Experts of a small language model.
Experts: a softmax router, a shared expert of 256 neurons.
Training: a variant of SOAP for the experts, 315M tokens, 4805 steps.
Below are experts of layer 4 (counted from 0) of a mixture-of-experts language model. Rows are named router (the router's row for the expert), up (a neuron's input weights, with its number), down (a neuron's output weights, with its number) and show model dimensions 0-127. Each number is 128 + 24 x the weight over its row's rms, rounded and kept within 0 to 255. Numbers have three digits each.
Before each expert's rows: a language model's description of what the expert responds to. This comes from a sample of Wikipedia text that the model never trained on.

# expert 8
Description: Request/protect word starts. Word-start pieces of request, protect, require, criticize, support, plus before, used after the, a or an in prose.
router:111113104162145144100148141158152104160109086101123145095134110108090109127101116096143108092107118127175152124180101137149148169149149114155164099136132136132104157102154152113118116088153107167141150126163123160107115159096114168110152106149101131171151101094103133125165137157152109163130105148158111128123119110105119134126147158100098144108147155142100096133091142097175135131109
up6:111131133133156136103102156117084082131096121129082128112172130158120142144119087086129141107070188102142135080123148123150115156143116121125162120131176115160157129165132137146117086129157148172113145109155087104072103109111115142130160130112131113184125133114138152119111119129157125181141113109096113153133143165117126125124121129132162124091101132141126130113104095162157130122113
down6:113099137173127097150174112171161141163131123140075130110119139153139129145175137113113096122092122101109114111146121112120124126136087130131116131111107153138081114120130156104159133145140095134128158109183096097173154136109188117126114129142149125158151144132180078097099112136140154153154098096135119144145122100119081091130134152118159144137156128120105146142116149144167119162102
up7:106157116144163150140116155163090110095100158132137123060140119166113115138131128092175111146129108138163155108121122147105102128136088139141139096142142129158113104147139157096129125117134132123102083114189146124118122148108053104104183086156107107129160134111085138119123102119133130168110165146108140114128138101137101119123128090118171130097129121112141106098135137144104134171121
down7:152151132150152120144101118112125152144115117110151134156125112161089115116118145116158118099123090112114157081111105119091123120160126103126111118098064141108174138155101096147159116094136104119131128136135130078163113131127141093146136116091152094140074142181169158110133107109142144137162136150130128154108162092134103146107122152141150088141134140145109167135118120105102097070090
up8:119115119121151134088137121146117120110123093108159128142158097117108100160135124092142106147109117138140128138159114137155118158157114103069140137129098118128124176110160136137125123199161097161158145134163121169132137132112129179141152126086145120105154073074131143087120138092127116123076128131137103162123141120101126146096137105089118100130101140151086078130120122143108150100108
down8:103173101136126106130135115145137083149170139127087115106147095160137155119159120133125115087123119126119116104136151168147142129167114106113134082114147121077095139079147175095156165131143119161092175113166114126133091106106148130152145106155140124137124130107095133166140127113163138133141129113097128180103164120133119127095121179119165107184173130131120107139107144130129118128110
up9:137109106150116116108126133144124188110095078107104160120124129095102079090169144100138150150143122133143149133140109175156113136128114131136152180127138140094156131120137153136129157116177130140139116113103158130141137218094155134112164108100145115129173103104143123105116133141117116136120116101144107140101161136130103179105113153137143133141085193105117112124135116117158143136127
down9:089109136126157134127137099119115128086156115149135091104174086124113134132133111121103153102097120123133150154124139124156113099139136134166101136128140149118128097158139131136115087126128095119174133110139102127127148110162204108130106162151127128123116106180156144162154105153119125121136087165140119089112113099111106099092152164126099091084165065139130137097124107148117158151103
up10:167106138136099123168136127133143084145113152119104140115158147111164089125131141127169103109104157141158107119126130150148140114089132147159135125118146140117156139104117126104114140084152126108136129116086143120081145131125135169136161125125149159198154138095135137126148128139106087134085104118176137128150133120130134142155196102159129097126120150158156169155093102108099144176092
down10:111121118137143113108153157118087120121137129147162097105095115135084164170129149141124144135129137160120104127098143155099141101130152113146095094161139166115100082115109116119132085111113164114095150144096131124156169134139148137107156178122184147123091128134129103138135141156152084152120133117071122124113077111095133138159158128153142095155123128153140153142180143072118135141124
up11:166106098111148156147125127079146149158144116126160130146110122122077091118116150106192096136117116111142116126120169128122101093123127159120164068121092073117130167156145109131103160184127143100146097128108106171120114137126153093108121110153187141175136163150090126109146142113124113147119112141124128124097148136134141127166133123171148110162142130113137104117106155135124136133133
down11:137175113108127125123184150121066129092157093137117124081060119115140120103110143124135108116091153127117096130104105115123142084099098107122142142055102140112120127154121131114143098162141125117127159112103133177123154115134165190130106139156135114107148136121163152132158132124168112163128119130099099105118140119152103152106121111123120124109139115110158149150121103072138133119112
up12:102116092115120126184134118099107105150101127115134175065149114143131116123153192121174149108131133128118149105145076129106116124110133142175177124150129120108137086130123112131175114120147162149105110103103102110112124135130115153137122083134113159180084147113093103127134128117169141167106117114135110173143138147149126122121095144141129139131105191093114113116126128129162102115137
down12:161128150132144103145107128150106110133099150136126154137110126125121148087144133152101135129109129135093137119111134124107115140166120086147108091130149158126174131082140122151130183107108128114144104139174110102121100142124179140093138122132124141140099102134177126185142133137116126128140118137127102177097123168114155077109120122136069130128125133081066137168119101177101131162156
up13:109138095152093137080109156085129118114127111135134167122137089096111061166147148127164102127145103129144151159148113090100138137122147178128098144103143131128129170098149141131089107069158079126134139115173136167115128176111146135116111100135149125137092142110152128154188124104138128137113115156171082132149139118141144146123148138153126152118123149153134142139168123143146144138126
down13:128174136083114134176160131099128142109153120128141143057149107135121135139101101109092128154110134147122114151119103158086157111074083108123149107101146120101105110063143148180132131144147146152155140132132103114120168128141138088158162166127166129106122118161131118137066126130132121135115125104125117133160121141154129100125108143130146129119161113118125173126077095116146149152143
up14:159152164113084161150146157169130137147147127116128136100128129135155081170119111116143098103125143138165135118132129138084139139173149119152120147122114093121104146124160117110133130137157126151105102121134079150176094143102131080133172120143127159166118086115127105117114131161099106158084067127155124149118116160116103149176175107109121112124074126103154116124137153122133109134118
down14:142104141135129109157151093076140138181130122149168110110142141137141098154169105144122194086113148153162123129119152150153130136106122138152119081119139112130156150151148132154109144106115121107103108117134164092111117143103137114128129141102099099141095115169131108162125147158137098129130084106126065142138169132126127107111144120145133138177151126078114139114108182106092149094144
up15:128105092185107132084144104152161127164095096108129170149126094123143119136130122124116150109113157120112166153147108127123121152112116090138148112096116128090148108146115160177151091092123125138111163113131112126101116099116121171122138062146132092121133147135155085077155140116142112168149109175122088136138141121134103088139133125120178151114148126104095116144093121149152140141104
down15:117119103112114107078143087189085156111134128172135148165111114109130137128098138148148120128192093068142129124087071119086134140085148132096150140120128109139125138094134096108098124077107155139136119131146123085110112170134133128148097138107153090134129155147139080127164128142124144146122119117121145120107103128141119097124139128129074119135113117120127157086100119169125150114123
up16:105107151110157156093158146143116107125117083142129108107100114098117122135102140120067097103079138131109124141120144126119155136094136164118142152098169088102104168094141156101155093086111106138107109100158114136138139150140088171130168133129130128194126124095158103139138146154120128135129120122123111095131100147144096136105133136104144107115191165164135110113127143096130139094149
down16:160087126088133121143138134090154150065121125149105107117107144086147083139175106139134157115144166160099120156146171154132139112103144136155115126172125132157146135127135125132113115134120114120139108109112138135123150161173141130048121142087127148085121158111140122170119116157123112144113137150121145101090162164149110164156125100132124092158114156115091123124144120127123160078131
up17:071114137126168109106141103142131115142142082126144132141110102158107136127133129125137124121095137145142139091104129109119148136101118090088177099155136116136100160100097120126094112136112146167068164136097098173117135147128113095134147081175112161125169155157130122090133149158118104144132155144115142104143088147146100135126165142138147138136140065152130101082133122168117131120147
down17:139184105108128107129144105135119146126158179150133156112141142106145094169136141147040108130153131134179130142135092102161099110108097166135089144115131108157131195150119146127180094140113092126153109176122151153105173165115142126140124107117145107129116126127120122075155132132125153132093144115129155154118131098128120113135125150118116126117126111117100106149114134094164125152141
up18:102156130093112103136104117111134137139131127109163162118149137119140171112145136149138082137128107147114105131151115167149137128095166112105127110143140131139130157061116115145061123056101112154144132123119141117112142140103135167143166125136092110107155125078173154117096112124147100081104140120108146129128165096123154081111146126099079110120135132172085132140106154132142128135130
down18:114181130136112141099134127150149100128115150149107140116138140167125151148096150129117172098128138095090156104121131134142124112118150113165132121119108133117165142117137137117101138109162153103108131125164162148087175099077119128138126138120159085143134123142116129093116158178094120127137117140156113134153096114154098156113110100080145094139141152112059197146117075122111133122141
up19:127091089141135165132111113146112172194130119106095130096107105132098107104150120118118137137093119142130102146139155127151167165116151101182141138140151126103149163094090149150146128144115111113119142124164114156101152097096132122139119134153131139136137105130112101154142129166119095162121104135119084165067072132167129112085139135110070168150148129146121141123108107124108121146120
down19:138124109137110121118125163090111191133122109154146127116080151104142085117122124145125152092116156121093134161132103193148144081133150112116083136081134097115141105145100146109130134138127160142130142127114110100132106121123119109109079157145104131141136114117156121125148091113068160145133098091129120144134140131122118093132179161173103138182156118081113132117158096116131150107125
up20:150101066169129109098148155157134116177169153100153123088136142104144136107115098179089157079150117146107143142151140130111127100135142135109134074154150128131176124111154163149092095118131099158130175124134111144142130128109130100146164092134151132121084159134135148114146136155168132119165128147149102100136090095117161158141122132126122127139132152163131127168140143129114110149153
down20:108127129125105139160136125102109121170135117198110120120129146087126135161128147120118133128110168132098158136160117140152141112102155097128161106129105147103148133129075116154117117137109133144122128151168150085147141122085152099109142102138134158140096149112169095111157090063082149139149118090094128178138118112149127110113136112125157136130089121096110116175169145128136092107097
up21:086162126138134113112145102143110059083130103115127106072125100126102118150155158130121094100150130097144116141144155142105145144156111159164111093138157132131132145114173122124174123138139141121158114182098169123148152122060110159147117117105128100190128120139131124144130128123088152147150115102121117137139071130123137137109141106101082117112161157124103130115122118133089127115134
down21:098096193095115161143115137106139118123106196118147155123150085100136128170115125118069112097114144124116133143152091139127158094120116113126124158069183126148127124110125105113066135157132095130123133129095138140105120121092126136153136158120107137112134086138126125081100110160129147116161102097124124144143185127171122126136145131106127128122126125151133131113171085132120140152148
up22:106103121161162123095162111145128113125112118127123138116167100144144150063090152117118135101126169126123116133110117130162112141114126169133154097126153121168141136132133126148119146132158132162145112142122116103084184103109123105117119137101095144169142131154086105124126098167102115117093113138143118073135160105124134112107125051101155171133121091122151084108097146109159139149151
down22:118149162170113110133149160120122097140116164165145106120134125158110110134125082176160169169151184129128141166129114155127149116130150091152100094148128120134125162162132137121133124134121098113093114132103143136121111146125132150129136169129123136098103103150070187107143181132109162151139103135121114132082154097164116104138149118122106162137107123142110078137119109105128095144084
up23:150143070109157122128164124109159126113130072116121092107176103125104102076092115153141110139148125116159161134115123123080134132113120146119176126135146151092124128143116086109107108120170122078118118101100143124119125107124164104156188108129133091181140121162128117130178128141123122171136123161140139116107134088139115166135147091138148128104168126172147129110146133118133139116147
down23:121140138105135095115112127108078109098117185137142104131136118151079194101138141133168115148064157115080115116142164139162129096134113137130116085152151095145123156171127135119131147165169096115128095115140087096116137131159111102113141133133128132106140167109112106144110138149125125124092106129092151144122132176117147129103107141132124140163163158184105131104143103137142147130111
up24:131137138114127200100144102108124106153126143133146089139148136122133119121132110161121103130170107129150111158155078114127143131104103080122163125087157106102091121130116144097110087159132119133089111130130110146106129107135082113134136073104170109164129151109156112093129161138170137146132103107110121138104074106109119157116127157113165093136100141159144079139146124126083154121123
down24:083128101094115149124111114145130126145122132100209134137147140147128163117122132118156135075129159129109139098107160115109138147175100150114134129141128106155161167132131103123117134138196123127125137114097134121101120151140120114083138170119121156142152121179136191133135115126102126140119154145156182125089142125124152087123132145166123131072164136126086117104155117137131134165116
up25:131093121137123147109155139114114093135128147107109134091157062156087130086186126115161145132095120162166164112150159154130108092125062149112165086138117138159146127136123123144148128091142150131119142158103137153109139111108147153127172139155161109157158130131065098148111132153124126126127153133175131102156148142172119130130124127118125116122136119126137124121096169093151097139148
down25:144128135138072146183159117145149145092066143107117148136100135098150139158104117162110114111147135123129137088150148118179137163145146151148109129105107109130088119092116142085085168083128127121113165101141156121144144110152093110147135143150131164144139141123119112129144135149133091180133127106083131128144108152131119096152100085120115165073140142106166132158119114136114122145106
up26:113131109142136169112147154141133106125140129133119143108128164098060147133146153127115161132105128123165161145160135108137193152158133157151122132132127135109136115101116122143115106141157080153152158112149085128140112124128139177140125109171088130124125179122142107089135110101147112137113093159140153099105146124137091171129154128148085114089125197148139161124100133097141156153148
down26:077121085113113113110114110087113118157143126120170165138165141116147112129111112106128094076130115146087094143121135119114089117116133123162117149124133140129134117156134091149117132101100129140120113104124131170118146163119130147125128142120146137148158122099143170090129054099171102117102145170113134177114153121106135135126061113152077120128135134170123127115164117169147116115095
up27:142138146118098146147143141127133132151131135103151117115097118104114102145121116125128078094153107106123132159141115106149155098118128093143181158150138121125116127159097108120113111145130101091139105093094123133102111113089164165145128037139106165126133156148144111152116151097154155136159063123113131149126077133109136123168109127143140186151148130142170097127128098121101121138101
down27:147114114127161159167077169108103141127159122148175164134137104157117126128104142111146106108149168094166072118157113142163127156094125148131177167126167167142122160133141137126132128117130141119127149106105153135107155151153113087081126117172114122162107166133096128125117150124122096088120147105114149085078153134156119099095132119120143122140142126151102155150129148134131127109085
up28:108115142112109121075123128134125104150161138131141180127086101132078082125155103109117111167129090139148104128125081136126117142144156114155120144107119123187127106116132086119151127114091123173123134160101113147123103119146142072101163159186107115109115084132130148122136139120132079138136117141087101141105103112118150115115143180167116105118141136111126108170127114149142162146147
down28:162135120111114126094138153108129178090162167170130135141157177126125147124130120116151112097158142157090158109113134150129131090075135142120075146118131143076109170149075100109150100144150106101142161114157113100151136096162130122135151115117144136116107145144120073128126074120159123171149107135125113124140121131118167092140096147099097145122135140131118113116110115109136098111087
up29:110131161129080149115154146139109091196132117105124158137111091107107133133129072152141107114084125165139121128139160124136106138102123103138111117076080101128118148144154122125075152119183139145120151144162072103085113147128135121122117094163118115154111142133105144145123111140157109143129086148120141117112127128152110141084163138132147169104150174127152118100149161150125147131145
down29:168098117098177145132114129164109092119086093153163121121138154090139098081103114127108141091113091103102097158146135145120162086116108172121117165118129136104126136145135146148170116097166147088116134117139139087120141125102112170105111140124136106132145158168151137092137122153103111077165138129160122108158096113097149115090105102132144141123103163135078142127143126128123123118138
up30:126101108143145108136112151112110097101107149088166107112136107126094164113123158172107091134127154142143132138133111126115094076135129101110139122133093138130111122117121116129099157121204106086146153113126149132126154124145117131100171073163156128171144142106139141140184115128142134149143139103171111105119175140137129132103089158169111131136159091147120169115159140164158103122138
down30:141157107109092096172120110110170182129178149155114137084129151099155087127116150126072118113114129107104073117128160108095118124152101100149145103149117172124178083101143131130105141144134106153111134154132185148147155137122137129119170099127129102129104119110135125108148130112133131145068134090125137112116089101161121132146117124110157122107142121134090115170119133122106113096125
up31:140140099134150145114130129091140114146149141105125141105160127151154139102073178151094122101131157106124129090139143154134145143187127124111162134108120116108130172143113148123149066143191160154134174083135146103122128137128128132139128111174141139173080114138166106143127146149154115143116134129115164113124097079127175168123093160116114150108127137136161134128124127164125114149098
down31:099129132115138109164090125140163113075154140122116135135117095136108128122144156164098107069120150104087123163138124111144121117147103083080164157134105135148135146145112173141122134104094082157181106077162145138156121112119140119114106130081111112119126116172120098142123139101113160103090108096127156129084114131103122098075142145133113125122130118127147109120152154159114131156147